config.yaml
d_model: 128
d_shared_expert: 0
normalize_top_k: true
vocab_size: 2048
norm: "layernorm"
norm_eps: 1e-05
beta1: 0.95
seq_len: 256
train_tokens: 701700000
dataset: "wikipedia_en"
Below are experts of layer 3 (counted from 0) of a mixture-of-experts language model. Rows are named router (the router's row for the expert), up (a neuron's input weights, with its number), down (a neuron's output weights, with its number) and show model dimensions 0-127. Each number is 128 + 24 x the weight over its row's rms, rounded and kept within 0 to 255. Numbers have three digits each.
After each expert's rows: a language model's description of what the expert responds to. This comes from a sample of Wikipedia text that the model never trained on.

# expert 60
router:125125145120140118124098132122170139125101143108103137129132131148128132080127103105131123069156158129108155143141124133141146177137101139145135123147181124124173138106119122136139166140141137123145130147101122123105114088104160098111163140163144132130149141075128158108103130178141129090090126123134146147159111161121158090109088107092122173134058187131146114111155115088118094117106
up0:090139106103143144166115145123126152158185117145135179126153151129146117117116131092138112125113065134133089102125141127145144115136105106084145135155121082162140131144108132123100134109143143113147131166125104151135129101127100146060139150132190146120118133141170125126085162085109147081075119148115128133117152119100131113151153160165102170111132104106142129149134082123125115122126
down0:129147149142102143126131093091097152111125128131104121149122130090189136145145126159132119132115119098144183076170091124067106119108135147158127122147134119140078117155120177088141129112132132122117162105127127147160152097133117151176101127128119120107141146125105100128173110119168117137152139093105126149181102119114131121115126058140113139157119164125148125156133151083146107144120
up1:103142123073108093136160090142133156093140156137104129172099134147109127179138129107119140123152103105093165140093137118146130096131119125129160155149133171118146105103110123112091088133153135135130104118135141120160137122059104126145137160116120157162105116141117128195102086087129122094128140136180141136138161145194106116117134150138173148132108115115121130149117131109132130089130
down1:150158145164156145091127137112136128106162157074134132139127083143171120102117120181133113143138168090127109116156140094124130162091138144104156114108158132147096147102117072112167143151117145128085130132096103123118133162131154122151128094145120109134128150122140156118094137138107122155117175095103110109147107129099141131130145140102088182104082146156142148112089159125132083124112
Word-internal pieces like ow, ough, out, owever in endowed, without, acknowledged, plus since, until, before and month names.

# expert 18
router:150131142141108072137158116082155131108119123138121112129119146149138130069130124110158145123169181141109118120115119101095141151136107144130144093152139120133122127117099169125156164105081152111103133158103109116117116122107160138166126128128142154149138157104115153125133117159130070108131118063172128177131102146173132106137159121086119113112085159165168129079147127114142137131119
up5:105137085122168147112094148155127144100107140127116102102142094130138096145149124140135119137095150099090145167144110105116115103082104134102131094139148133148153117157134133140118130149140091081112138125109124154166148153096144110118142160114147099096115136078157150144147118142111180147156145204114114146115128119135128142128180068099117164162134093147156116151106124112138119111161
down5:111145177130126139156158119063111131119125137145133147124140145130157157100150111154123157165185108124149097103135116175134130147159145144139143104079148132125106169137139105103120115065129183117110136131140104102114102082134117137140152108129084150099144115165128090133135096134159136097146099074158152135078130133124134111132089168116122127086139120107129152109132105148134134139120
up6:111118125122142066116122049118132095137115100109100143195144114123131123100152180129112138131131140122135183103128153147107138120147117182147160116127124149116106114139174097131185095135152103121172074146098130133118134125089144130127148112146136109115127141108176112147178099159100106104145132129137085124151119130157117139147096155103140124151147125137139113125137118099104122141109
down6:145117138165111182100081186143114137125152140146174116083097127110179126119115102114150139144113138131121083131126096105140109145100077122102093125118115132117115144115091165099090166144125146121154168099130148109138085151141136154127086134115149131134167118144095111126077164085124155135103157177130148120100135143132162106116162109124115131127122136124093128132135150126140164139150
Sentence-ending periods, commas and paragraph line breaks before headings or new sentences, plus clause links like but, while, when, that.

# expert 25
router:189120120128119141155123142065150143134128151094142119130141115161154118105152141110108118142163123122146128126111111086137151143162134146145127107160145117111149100109126155162139159121076130106101113130145118147084121099101127106146115176168145146173112144086115151133151119141132105146055105133153092108127134116133190113146112094112139141090102167152142099095133132134102136163108
up0:121121122125134139117107092157156155083104142133083130187096125116073135127139114100119126117136136150155112131120134117174133165133138109146139130134119145102132108119159113134142128150132125094127130144113141098150118110120101135169125111111105125134169090170141111132145132108127063177140136098136143108161126109173208074149135099110147122173116120149136165109135146149138088091153
down0:104096129139141118127116137093120100191136103101170103137121111139129101137107155151128128143181140145116145153179054145130088130117113145146121148139148106162131162114096118113095130165105153129153119112151132128159112144118150121112145168098132121105166162130118119139123114151130188132117115134120137125128150104088086121111113098155150101130131126103142090077133091125107173174149
up1:141149140122130166155148159156073096108141158102116162098092121139163147120133134146125126113140102130158089165143136113153124132103151144120143154107130114134142101104126169126124111081133106149136123140118176116112108156119147146101120113132159111071092134169138120094081131110135138126098169112163140133103166096114079110145167109177147121145139088113103112172145107134100155095116
down1:137086136127122167111164132073157102163100121101170105188134135134111120114132101153124104155156152119061114129103132121120168129146171092118105108137170111142083114126160102127151118103148149170160150130146130119134157157133084111120109137153156086148131145071124125129140148121125085142120084141123095099129125123147152097122116124125143094140153127137172108116121152152140139112138
Word pieces made of d or D, e.g. with-d-rawal, D-unhuang, d-ancer, plus ind, und, add, Ed.

# expert 55
router:120113167125144100172111125081157182112108108132106127093164156136118145116132137082111155118150129139135104149141079109073159115171142135126103126156130168142126115135120152140168125118106162127133152161137138104112080124099140122132153167125164161122099106135096186102133111127148123133105124063109118152127099144164145132146127094144134107113133130138116090119157118112153115171097
up0:114117118126173118143083153145119104143129146086163101164110113133092095145147151102134116139100113113120078145122123174131123134086134120104118158107116142091137143126120107104160157176139082126163133129143150092172116189101155131168129074147093127108130126103126092123106154183118102139161132140104114126117131141164130164138175134142131154092141112124143120125103160120105119108125
down0:131127151108120125119154079149131135141119102147115155096121168123121172089129136161111083129177149160144140133122085103144138177137121123148135110161124113131128131144113160120113096078123123137089090105142130171086143089163142086160104152154162104109117116119130113107172109083106163132103104129141133127159141141086121108120120089129140124157143150135140106103153151094147151145178
up1:126122092133101133095123147110122149126112077123093154147126141133088129127089131163120157133129139144095133151156154098149186144141139137106099134114172106122168157116110108119111113141143132106100090137158093164119108132140150142121103104145116183137105113118123142136123142132108113089126124149073118115139099108113101146199120152145129142135125111119139163170071139133202102139113
down1:172141135123159089152109095121104127096160104195087134150115145162168070117141129119108116143112123147185140102097081128097092152124117061124128127142093140158095122123170151142137145127146149104150173146113141085113163110153162076104141142140125098110150153134123143137138108143120127135122120118136109130159151127162135129107097133117104138113101139131103098105125115123124132143161
Word-final pieces like ment, hip, um, ation, ivision, plus government, team, National, often in political or military text.

# expert 14
router:148105163105134131142124119093136136122130114122111128091137156150163144092152136115172161122119140168112094131124104137098154204152145163133136119135161137134152134121133125148136129136120175081161134152107108105108117109108167092114168114138169131151135125113127139090092133143175097123132085102147079136136152132118176095149110106101119135087088147140118127120116074107104115160127
up0:129075147104110143113125134107154141136135142137117132107082151123131175145136136147142143132165143156122120185124125123126109116090112126167173098138108104090127153114137154101143053172093113121161147119121074106158126167122126127162113117121131099106171124128092138146123094155082113113162152127134147135140108105097157116107136155125166176120158094134110144159108116100135120143141
down0:122121107140135138144142108186137129166152118112142106096121110095127093126118150113098152099138148127092142119128093125117119151169135145110115131165137095135150131117097148193088109114125142138095124142101127121126113128150162105113133158130109217120128115126159104165164169120111183140106112126133156100123146138138110154141140105112091132083063142146153094113118098127091134120135
up1:125169110119181130146101117119125098137108102063134121148159132143120142146138115111153105170148165138098163119125097145125132140100137145115054075141092120130097086135156089127116130152127124145151117114114176145152098153122141177140102108155151080163147097166119143153162104142151110118108140179130126148137108141091133125123081140113118142124120143147110122149160122122140137107108
down1:144094080150089135101157164161140154147129144153109150104122120136098120091113113140124141118103128100110092148160131122102132150144120120144172156112139099131166148126141152177185128106139142138098159142142077137144162135098123084095123066111120102091156131106142106100092154162124143142143164147112144122131144157158089135126150112170118098096119109105128129121151082148119136123120
Suffix ed and similar endings closing split past-tense verbs in narrative, e.g. command-ed, rece-ived, fail-ed, b-ased.

# expert 56
router:141133107129160140145143139110179121136137133111122108095142123121125117106142130130154113090158164123140091136115149140118138151180111116113144078151142097132143126111126130163137139121100135083112104128138087119102124063109162102136151156176157121157122146141142147150162123171141097114121088109128138156164148165142146056132165128069136156091088113155112108149135123130126116131093
up0:164158082102146163153112085139082111124141097145138130161139086126138128119107101153135138140141115192135146154066130105107144122156126122125151104138125127138140188132165122156114119119129155133121124138064138143143105165152121112114132108144101100142127088134159122089161143122195148102141134131112133111134127121112141127132137081177154094088107130156146137135112139128091125105101
down0:117133089136159133126108155170159145173100146150119128108122131148092098129099126144102101145125124105146144125115124151154110109135187140097120128140157086071169091126099116120134145117113125156169114152135188119109131112132133135103101135112152146157109159141149145113110142162085134168106060147105108147136125133091135127129175159128146110110143101184102130121134127114097093126137
up1:156176103140127143139120137106126100149105147147135133160104113163141090112121133145137150093160163127134088114088136133109111180173115141092107094137146135135088151152112150110125122109138137100119110147143066112169130164098140123068132155121111174098153113134113114162110086128116157135121119097094133114105095117146137100126119124108126126169166146188134132158145151131123119157094
down1:122135127103137102153139160167103113165121108121118124154106105144084120115111160186091162101118122142135121136134136077164110119106113097130154135120094146125129073131161116148168125149124135118149126130138127141067166152117119127180070069112107122144141099113133146108152147136173108131109124149125133154136151123097137117156104131131153129112116131106119115153119150115171192081132
The piece el and variants (els, vel, ael) inside words like model, Nobel, Label, plus some table pipes.

# expert 13
router:120133123124154109130151146145150152133135165102092109105156119136118171127144113109131127091133150110117136121115102098119122148163099160181128105132129137105131147123128158174143125114124153053088121169124127133147115110119108086147139164154173149192106138144126158091129087130114145135082088106126128120135138125148181123150113046152114117112126133159143107136138127121105104140105
up0:117120109132112140126121117151155132093178147144099143121106135105149140104111149082117123073143112105100177117121105109156120114103102087150141153115141184131117146119133173151101141177119145156134156165117131094190131117110107134137087107144131148116120117079117077108140177115166109091132124147109149129142180093099141123131118114144139137119120149161163105124126109153137132144167
down0:166179104135123133153102143144129134149097135136173153117087115159112097070158125154148148142117127115178102118117126148129128146148129174157148121115109133144144146138112089095154129075102094109099109126144116136104150154103102120162143123114133158156082102164138143136166104126096117140155142115139105100075100159142123111114122144124154139157098110147086128125136137065104121146103
up1:086118131126110152114096132081143129097122148093147118139114093100076115164143096168117164112160122154143118138156131118128144164122067129158108118091134093140149155119163122135144156119100137118099122100120105164163121116102096130141113137211132114140170113138121115127142154129154143145128123143124152096082109107116170146126142115186143128158132076140143133102150150147115122112126
down1:125143144124140077097158102151140138118111157155134185153103151133151106114106165124102118141111094072111179113108161110103144106131174120114122150163115159125092098147111108165134093138154110139134135112158114126098116139190157130147133126091131123115117176133129155099114112134080109129154147118134142143145141143119146096098127137131134068144120142090077141158121130090108136127153
Pieces inside words and names, such as u in Ecuador, qu, rem, int, eff, plus table separator rows and km.

# expert 21
router:136090158174131109196127092112166130123132112143124120119147104156127160116138126121140164093135135096127112135146076107084133138171084139153148105137148116138154119131098144127137130113083128067111157088146122143113125116126175133162155140159181127138146117114122159102110121130140131139064125059129120161151098122136137124130132128115096152124115155132120129136178123118136118143090
up5:122113123113173120114144150116140191096145189156105095135150134110104114143150106129123109106100139064122095165114131145128140141137114169110119129117134111168136169159138137110107141113091127152154106115092169137119148144186121136115107141120137127125123126108079095160152086150126130201137109138124133103089135129118137132141129142120126123119127127093090153105091141128098184132107
down5:125129099162115119126116126160101100206145075113137167148165135109138153113138158103082133172108110160117161084122126101119134098113128112164115098158137143067109119091130133134139122134149111128120116105155099120157110136084138148136152108135102121153158132120166094096125138128102110076114152104156126118148122131117153120107104128143116166124137157142124138098181108164123127169132
up6:157176103127110159129158142095121103144128164157160135136144105104142156150151119117106103158088129124133106105106113142158148151120122133082133079101078146098164118124181121104112112144125126116136153092183142135119138115162158129128143090125121139132135104122096124122112114115114136124132137113124118106092106133135166130067173156086127150111090159127118193137170131096143152111144
down6:095028151145143095093104142159096178142121105094130138113120140123096138126144134125114128118142104127138157126133170136136134137122110129162139168198152107130106125160118156123160127144107141174103116143081105122153171145104155126152086174146133166117107101115148107108155132131110089120124117133135110106169141138118138143135074101131123140139132122124118134098115130157115096129135
Final piece or whole common noun before of or punctuation: time, species, intensity, population, season, University, plus %.

# expert 47
router:157117138136143091155150120097170151116128134121108103089147145146132162113181142123158113100134166120125114156133099113101162157148108136161146097160133124109153093110116177163121151112089148087121113128155114145106102090111131106143181170166148143138111150113112167102118105152158106108098104102137121163134126141142157109148118083106102137104123147164151087119163105128125116148100
up0:095119174158103099133153114121125118117153158127093086103149097159133179062139172113103102119154097128153132111142105104118113109149135141150124093110122107120136149106145193117105152105143173113148121100138127103111130159134114174178116105125160105126150138131099123107152127152142112132092110135140121136114107083121169123116137153104106149112092178151164113115105163123135103135124
down0:146116137133159097154117115120116148110144132114156112107158134138135099112165125176133107122108120130103162188111134144116092119069106118114149160152147107109183150175157100104148126097124125154164117136144121159104167118119101131201092108073150107108104116154152117142131162107072119121138111157113150132152122153132133137142121166131138119111136156105153107143107139089144096123126
up1:107158118126156142162160136102129158131152142166125127156128165128145130121125122163141100100139138124131141144157132115131137145138126158106145139140151097108178118101112144137183117104115160094117127194112118079075131119123144127144162146121112130141110140086136111106132070112155110106115118109082135140126106150121120160147119133193108155147144160150134071100097117102106090153090
down1:142156101105139111077137152118115130116132096170124139113089163116108132137108139097095162133150111124121145137104093133135176110106157101118180155118078146098083111139125150125129128107173158132103130181121134100167115121151132136152150148120159108147158133062120121125123131145119144098107156104167114135186144135115109184109147119136156100130142118146118107135112099116079136127151
Opening pieces of proper names and titles, as in South Carolina, Mar, John, Ass-istant, P-aul, M-ennonites.

# expert 33
router:134102161156182116131138105117175136136108160140112099091154112148124167093165131107140114118136135118124109145149087116132166144146089133133141112199154125118171110110091141140152168150068103088136122142135136082081115126127152110184145131123180101136126118146136123100133093141165124133091128141133145147159103169140106121142110132101121128116107130135148110141164116108132106130106
up0:100123121120131148062140103110144114127150152169086149097120078118111146101142092120099130138110164103158199150069095167133142151132104128137131132120117105124090130159094160134136110139156149113143101132117105176122134134115129139117137120116074110111154144139111139158145151122112162151164149133126156130125169118119134080117082129128163173146110135124147141095103124100116109152133
down0:165116111079147111150145140155109153174149155070141139130130126149122129098140118138110118089121113170113146109173106138127146133125184127107169113154147152100120164118147103119129112119115114164088082126127076101154132133115176108122137122146128119151138163136144115111114142149095106104124104186135127132148081104124130149092111110142123095122114181148109139097141105136068136119147
up1:113128173122130136199093173140124108126103103102126164122093144145152143170134124146121154145112102141166173146120154149097091142142085136155115120111109142134125175121126092111161175112130113128125144101121163144150107126122115090139107080179113176128120117164134136123129121144116140112106154110138117108120093181108113111117117142121135114106100104125097111150132162143103073100143
down1:150162123107119129093136121107145123106125162134103111130116165097109107132102165115140137145131129103103129131125122092155120170089130105149157148107149159120142101194141126149119100097130127117148169162094085133124103120151181178115140108131141121063131143111103135075177102100125118140148169141121140116160165145133135131132142145091142120126117143096078152098137134118151162122093
Word-final suffixes of learned nouns, especially -us in genus and census, plus -ology, -ity, -ence, -ies.

# expert 10
router:129129136115140105171126119073169165138148115108099129120116144128127188100117129137171114094195139133102128148080116081097152154130136144126139122112128119129155142115089156130134152125119157128122114128101112145125070127123161117145186159153160146135110142122146121102137122111143110143093128119148138118155121089176150119111128074132105144115072148168137116086143098145110135124147
up0:119151092156143080130101154174132115124154116142117167142115137163100136115114076176136136086111102162103114098120084110159136129101104117124115103096117152084128129142142129134159101168130086167154088112105118159134140134097101130102177098101135183139153101142164134110104145165110141124142151134132110127116148125112146134143144154100151129164145142134128147134126151064113112127112
down0:133137159115129133092113112108140112106081145122139135119120140098135067111134138109164145166118145154146181132176133110146139118132152093133137116144122124162105134135102146075143134130119163136099141128151101131145116123146167088162056157084128114116137112109098151147174114099104138144149158104153139153170134079096142144102149104153117091156128084108153107157117113141141132145126
up1:112152100114127126126145142116081132113139122130099146161148152149151166153148147095141093129082117165117143162154130113113120140100111145144140129105107136106162153117154131107078086105157145121117127136138104187164108145124149099088110180133150139169096174121155132147113134137130125146113118116151087092114155130095145091080137065121115135132134097136124122137116133151118094120188
down1:138088126167169167120104153169164143153170095128100141129120096136124108162112135168124166147150123101107104149106120155124113147148127114086114137113160120125106141130148148119185135141121076153125131140131139114089130144109088122163100101086083110121076093147129088136104142155124133114129156122121121127128097167141156149176133116167133114150153144113122139103094114083133102114149
Word pieces early in a word, especially ak in taken and k-words, word-initial m, res, ev, cons, iv, as in mid, event, slivova.

# expert 35
router:158119130119128092187128131092146159141121155107104112124157117140136181129158125129176130100133155138122125124118107104148130161137109147134128074145148122118187123117072151171105125117109151135146142152129136152088112092106128093157153163130156137135100116107113145120085110156143101160129112125141112123159106105156192116135083071122115129115106142176125099113149129110102124111132
up0:160169123144122149129136109121143147113116089102113120094100173092107152154162137123141133158087135144115149113138157153140131114118114121129160087115156101161133159120122093101101086064109171174088118118159160148151134153119134109093140146099159108106125155111112123177095167124124148160096118096125143145133112133141139155116082101131108147157126141144130100122087115177127114125128
down0:097099115114145120113130109132144080152171153132181157138127072121161084136106156126107115114117123125140082142109109123122160134119148145126112145128094167143116110141134140115166122155159115097156151137082115115105130088110129157139127100140078128161114069141169174123135093107143095122136127162148104089132142158149126118115160145120145124124121141121127128155130168094112145153192
up1:147154104086129113161157085154118172098121126142157155138161129092098159122096137142129139106167158136104128102138136148143115113125143113136096180075088117137123141156110136109128185127139127173124094139124135155132115116147155106156140103134138165150094117148098167082139074086106075155090136124137131087122152132167128134112122107115136114115148138121088116151133142140110152142134
down1:104126149132115177138159180121101098172089108126105106110118149149173109143161139117122146145123079132120140143138117134133147154139115135147145097167121129113133166131165115134129103157137140060114132160120158128118117115098103128114134172127106065121118133137173102167113145175127164128126112111151132167130116109130136113139118096128096151130092116141145138073078106101135088105113
Uppercase letters inside sports tables and names, especially the second letter of country codes like AU-S, A-Z-E, C-H-I.

# expert 52
router:126106127175129097174114151070132137148188141114149107060112134146123132091146142140109143120165155147132125135108092122110174142169143115160123121149135103138107156113124194118150185110100188111129108142116131128119095128104143086135145178128131176155134154115089115134105122124128120113095078129151127141137144132141117125114137102127107114102113131151152126135123113118146130151096
up0:127165115129101130130149127095127117125150114110171132156141122113110100165104109161142134111108160142117159152128087121101140139099125082101133143170213113106124111136133065100123123121133105121119141136132088200115108124104105141111105114089166127099141140155123123126121127120146149134156119143101142117107125146122171090142163115179176194123112124138116111112116142114118137149114
down0:125098140134131132116118117109155105129139134146112138145130140113135129152105077154113100141126105104155130129097137128141125087124162105128129113104147101137149143079125184162111115116120147098150135144155148101133185106158113096103157146163130155146089150105115101170128124147104107157127152135150116134148130087155075184152167165110128121149150153141152097081080105121147127074110
up1:114123101102113146134156133169119140104106121110109127146142146139126132123110133156102109153132165146110093119135104144124100112148131143125073094078115158124123148132142095118121168143125128088137135115128097107146082123203098087179132176123129185117114119138102066130097209132134128136134140125143143130125134147138091106134109135155120105107153143173133092123132140141114148152142
down1:117131130137115095149097107171168093119148145149134154141113077121155106149160109130128170114112084132112153149105102108116096176134113111079103140172127110108108101150117142161165103133147141173158108147126135138084138127145153153104113076157136085143149132121155143094133107154131138123166166138091129135115097128111152165105115153110153158137086121122121154131113139095134156120088
Inner syllables like ul, un, ang, ol, ak, as in scheduled, radula, truncated, Yangwang, humans, Nichol.

# expert 28
router:152106120122127057125136138085114154103089114135116131100121132129144166107140115130155105144125143117167129154107107103094147123152156125144159109146143149113144115112100180147132158092127165116113142120148138127104124115123156131127164170168142103165144117122158197140122090132126131131120094075157117146158113162104154121101136087096120139088109141173153117094122135134140117143075
up5:144110114094098144110112121134098169100093112103131137167142161144143127136094120098104126128126154130115142129137156133137146120114135113163146112074139127154147104072102130113167176110133094142117119113116122191104159146155094128108076118150096089123126168132120137111117190165090135135124113150150104100141150168141133130129192096105157107148125129104129117123131118098154129111160
down5:127151106135121121158163185106173164160161121156161102147132115158125110117130139144153124146115093113140134089173157132124113138137119129129133074168112139130113138109107112153113082072108102118125129120128151105119099152103189126164138129139145070133127121165178149114107111101112140116114122083121129132128102083131155088137091174147120142115162122141090134135125119109128153110107
up6:097143116138114136127137135111120133147154145106129163118100105105116098094137113125165095124134106153136132138135119136128151128145132173127120129141097105135161124097178162120099169142125075132127081141139121191089095161111143124121099128170125138146124154165113143156131094140157106151070134107164113108100082136148120126152134147103115157165109155112100128098092113139121166105189
down6:144112138154141187097092120114158157161139147120133122133125120121120135117108142114160138148191107119151135093156146118133116132104108138125113134115099144076145107154100113130175157118114111136130163137065159108156123118146095146096151130095130138130117127099147135076123146104100137182094147114140126149098131067095144136154151081128168150123128141141119140155154132158080096124142
Lone l piece inside words such as brothel, burglary, ruthless, download, established, Czechoslovakia, plus Fl, Al, pl, and from.

# expert 3
router:154121142143110115164145122119155161121132161132121085111113112131149141135146110096120112133162162136161149152106068140124169149126107158141151114155154133101127106117125121132146102132135143120110110153134157120119110105090154125110148155173144130139143143130108158106152104140160070112126123054175115160158132127143146093148118115074081142097073152126137122118103105094119115171102
up0:135149127108150150147128101097124106131133139104178098139149123109139156125150175102153123109158139089114123135144142138159085135167090170095114165147111121132131130155119117102141153116150104097129078130109135052105141175105155099142117115156147130106150166122084128151151082142136095120112123120164117111119146086119112182133120141109154093176144103111156137142139123113123122103139
down0:078112112137116144140166178146085093142152131124118132132104172119108149172110110087122132130119147150151101120165118085111183153085159130143086093120139115115131123113104130155144109155144144166107122139142130166174111119179086126135114138148108143127114081198133122109152128102128145135143133124088152123126122167131098076135151118128107159101108118126123126118103103153124138127107
up1:143103157089095112131159064129108104123139146088157113099150132149166102126131114143097103101095188147120102094104113090167126118117132171104109097116110143131141129119137113125202124129178129143089129091144138115119146139124139113161119136104128108122125130106107140164127190085145154114126161143127155143107131144151139106154160136126131152151151122090116133143125136123176096113129
down1:096103127133164142148106200133128125139113146130106104138130143122113131136092169130139160120152101145153161139150155149154103125129121146122137147098168066144059101162158119140082139124101134127186121099121133145138066153147142132113128131125185141121126160118144151102141095147117093153140110077144151133107120121109134172107098119125096101114096098143102125136131117124110134128129
Forms of be and have, plus not, also and -ly, right after a subject pronoun or who/which: was, is, had been.

# expert 26
router:143097166111174092171117138109139148153107133144124113097130141165132131107158159142170139092145168157161117145137066112134153155155151154185143119134148106114163121112121126164139134110131120061164116178135103104108129117116143112129154130166146124136092143129107138081114068146133134116131109120136105115142102126135161128130146105087139141068119096118117107139108117107112139130125
up5:113157104126085163103139091119118147163136151155121137167107092162128095154137166129115131122108108095096110082134133174124095130160127126119142169152147128137086150083142115104132092109098158100115138165148152117147133153121121135157092115149147114147101091133089096076091154159163135148125115157145105122110125153129147115112131137156139153107104102115161168148145090116108149148156
down5:144125126112167104167158140158145150167087112113115155103119123105147164164128137098098119129199173151139149172130133121121112165116127120154112128115071109145138119140116099103140167146105115114146131075098134105102096156150121154113141129117126125153102136107135158175150153119092144095150128161125140116104093118123150160100141152100094146125103135121121097150105123137089095091104
up6:102109124113088149113155152170127161120149117095116122088099075138147127132141137151074200159130141140140102138151116154114139148123157138101124144134142148127127096114097133112122118111112100125137141106121133130113162137092122108114167127145121147100096140069134115169089179139155069164121139104131139140099116135135118175166151144137160142110145139088103169135113153101120131109104
down6:173157119136149117139121112111144096132123134158126161154121142093171154137083138157140144152115108118137123137034116167114129103141106115105130152135144105138131111157135095137110096163088150149117115154123114105094162100113122093104134098106143073135163121129149131119155113150155127087102128097152138125147124142152153139126122114145122120141105128135194132098166138172122109081161
The ending ing (also ated) completing split words, often in list items or titles, e.g. Process-ing, Referr-ing, land-ing.

# expert 11
router:137126126140155072130142134091164149150145125118114110125135140148124139127141154118161127060127167135137131155134070115092125162156096157141114107145124105112139117116122148137130131083094169089139108129118133146120108116117116088161138146127121139165132145114118190103120098120136117114130082129120114184161118125178152096156154091096089134134104142167152087105159114088127122134132
up0:138134098160122104153129132134117123150125120096182113153149160127125111131154123158119122138117123139090119148163153137110114111113138136136141129098117132170158109123098090162091104124137129186107090122110134181157111137096167175081114056143118138164094176150102151098130111136131145168121104137142119104120139114168134136125164085111097116124129095148125087130136095101139142105125
down0:114123165120155142135117161115128147151115108148097161145093123116128150139140114098124106131140116114158098133102080122157161124151109096107114109169140149105098144143147151083167146146158140072115170110123127079102115125158116095183142154149103102122160075116164131123089139103134141115155128086117140146120135141105079144126139162159164127114147155142114150098077150120122125146134
up1:144131112204114110143144140152161105131145138102113137120151167131153107146134115099107144112114146162134108109139113126083129126065095144159099119130112135127080119125148160098122136140085114171103073139118117115147167111148135128126156126139146133121117119117133118155120097151092076090154128167117145103193108099181131127134167144078139105120156116117122133129140132151129108144156
down1:088141126074181153124111107112103131170112119147134122134095081114100132110113137116148105107109104092125158169140143109142117157172115148115146150123151128127186139107131074139130140092158149120149171133157131164121088150126118111120139116130124146156124139124140132099120156125151153167110139091163117177071129129072160107147099107163099141134087125136145114128103130103108113129125
Single capital letters or short capitalized pieces starting a word after headings, list dashes, pipes or commas, as in M-unicipalities, Ch-ina, Sp-ec.

# expert 49
router:099138138148166113122134157088153156148117180090124092105150127122121143099159117055165134091119142116084115142105114060116169171154153149154126103156148140136159116113097140157156141137088145129118144132137142141110115114129104096143154153117117156130106151101127191112126132134101138103115146098176137152155122112159152098139128114133101156119115151143160116118114123123141120136093
up0:153195146116127167153099102146153116119163086111110143110129157149148119140111139159128169103161113097128138113161157117087158104145125159144111135171120135135077140110055108097102166150158158122148115134089171113157125108125175095139128114113137114123095118164155082119131127107093123138110117134146103143115121090127101116129112119145099104128143141155101127129136139143125177129133
down0:119082109153137100120171149093103111154103144119132118110121102166098125093132118147146123149058184149124131136084076113171116160109151111137175123123163114138150115129165167148090147140083126138075147135144153137140112129132103161122130117150145132115141114087098140135120139118133117168113154131121103104166155138150173098105128146098155147123116151130118137099145094159121103134124
up1:106097137135139149128100138152142132140111157142142096086153124181157130112120105141119162120095101097119110090118139118123132116145132110082136169169160159149088131124171122171138082148089150079164081130136129122156158180116120116112158120126163116112075101164135136144117139117115156130115133118109137116138117146120110141135105069150095093129147141110149161117113168119148139093136
down1:137140122146133162091173131101082089143129143124119140149128143108141133162116158146145113092148164148120146123179138140145112104146102109102128102091083136128147143132141111097125128142164131159117148157149212171103113092126132167099131149109118100137192145151079149100113130126126130140126119118125120166128101115125130120117102177108090147119111128159101091119105099115126089139117
Word-initial w or W pieces (Winner, wielded, towed) and stems like ri, se, cont, includ, gr.

# expert 59
router:146113165175164092117144115127143117105153116122132076061121170191139150095141106140129126129145168149116092159134070112127138137162128185139119116170128132122185112128118145135113142116067114093110132130126089132109120138135164117164132152136144123138114122129134138113129103147158122153135126103136135122114104142141141119100106093117106193116113132151111135123154109092119137175126
up0:148130158130140142132091132114170152127147122111129152122105100144093156130116128115140063114139188124120103156141160128103130118092115113129149097112115107169159173166158157153107168164133151137118094145114083152086117121104124111160124130127098150129152117182119075106119125107090142092106127089130154104148128130141091149133101159125137114118175111103096136148104121144107121153148
down0:134139124121102135129136168119141135156125116109160104145135092101144093143144125169122133139120137153118136100085145146111138183151119163135129140133108141095088078118137102102172094119143128140136170122110150124136116150146132098077148140095140112145120154095074153117166149121148116118099110142148101127111078138112157099159135147156141153120068120114165138060161149139156143108112
up1:139153148127122131125118137161129143123107134144149090121131146147126106090132128154117074127150149136123165112135124107155112140133143134092107114186138106106159104136176081111133128142099111146142155118108145117086121172167144107169118113130128136146116117175132170119089135139189089127146103125153127118144104100083114149095157140095107117101132097130163141130147106120043127148111
down1:132112119129115138137153121084126123099155103079139178135126155166132149145112097085114147160113143112130097133150149133086087110091115115114149086101115157115175120111086175128130134100129168169104149182126101114160152125117108118114127128119142130142125127127135084160138150106125152135106138120133144152130154165123155121140136133160145138156150110150078098098118151108174070125095
Word-final suffixes ive, ate, ative, ated, ives, as in respect-ive, mass-ive, form-ative, associ-ated, colon-ies.

# expert 15
router:110105126101139119114122096061149143123134116121152110095134145158141158106131177091175126126141129122121101119118126134107161141134116126140134097151124082131147138108114147159175121113101181120112140106150134154123122125095142097136152118171120168133104125127105194126098131142143086166104088098143126157164125141131130139117129117115122161091087165161189128124120100096108123172129
up0:155120167156139099113113127133141096125121129139148135137105138129142103119131090099135130113157059139153098166136147114128121107190095138111128133127118158128144112138140112137140117108101097106064079124141182144119170124134118168142094148138144116101146139152111179160119167144099149105140144104155112156099093151158122138124123145157125141127123137066111156092080155146108133118118
down0:103187098122112119170175110089113100133152130086101188120137129163153153138136098124142151101095167112107145104130099090092138144137093124129130104166134120145128158126115085140097156126166091152134146132099115127117124155166117112082139104109130123143116120143130112106153113123151151138101130116100128131154108120150140093128129107099143134153133106177162192112149126132104171146104
up1:165131104192114173120112178086117145104116095117158117088122102117128145130105109130096099169152127144099129159123122129107153140120144138110132110106076142089119159103145144144107134149093094151102133144105105153151147139134088129121147122104117133120117151154134097149126128139126153117109124099117157160131107099160164141123211116158145108184143107152144120102081118107144125135130
down1:115119124115155112153097115176142102128079104120156175125093163145134133120133178156149128121134128121140143099111131132138115121120139126157093124123111098148132118147171151147138105092086158116167151132136136117147116156102123101122082118155130103109126114109119147163152133149140103139160132134161101122160158111128075092160097138085113134093129141076111153108193137108151081165143
Word-internal pieces like ov, ol, ur, rit inside Slavic names and words such as Soviet, political, writing.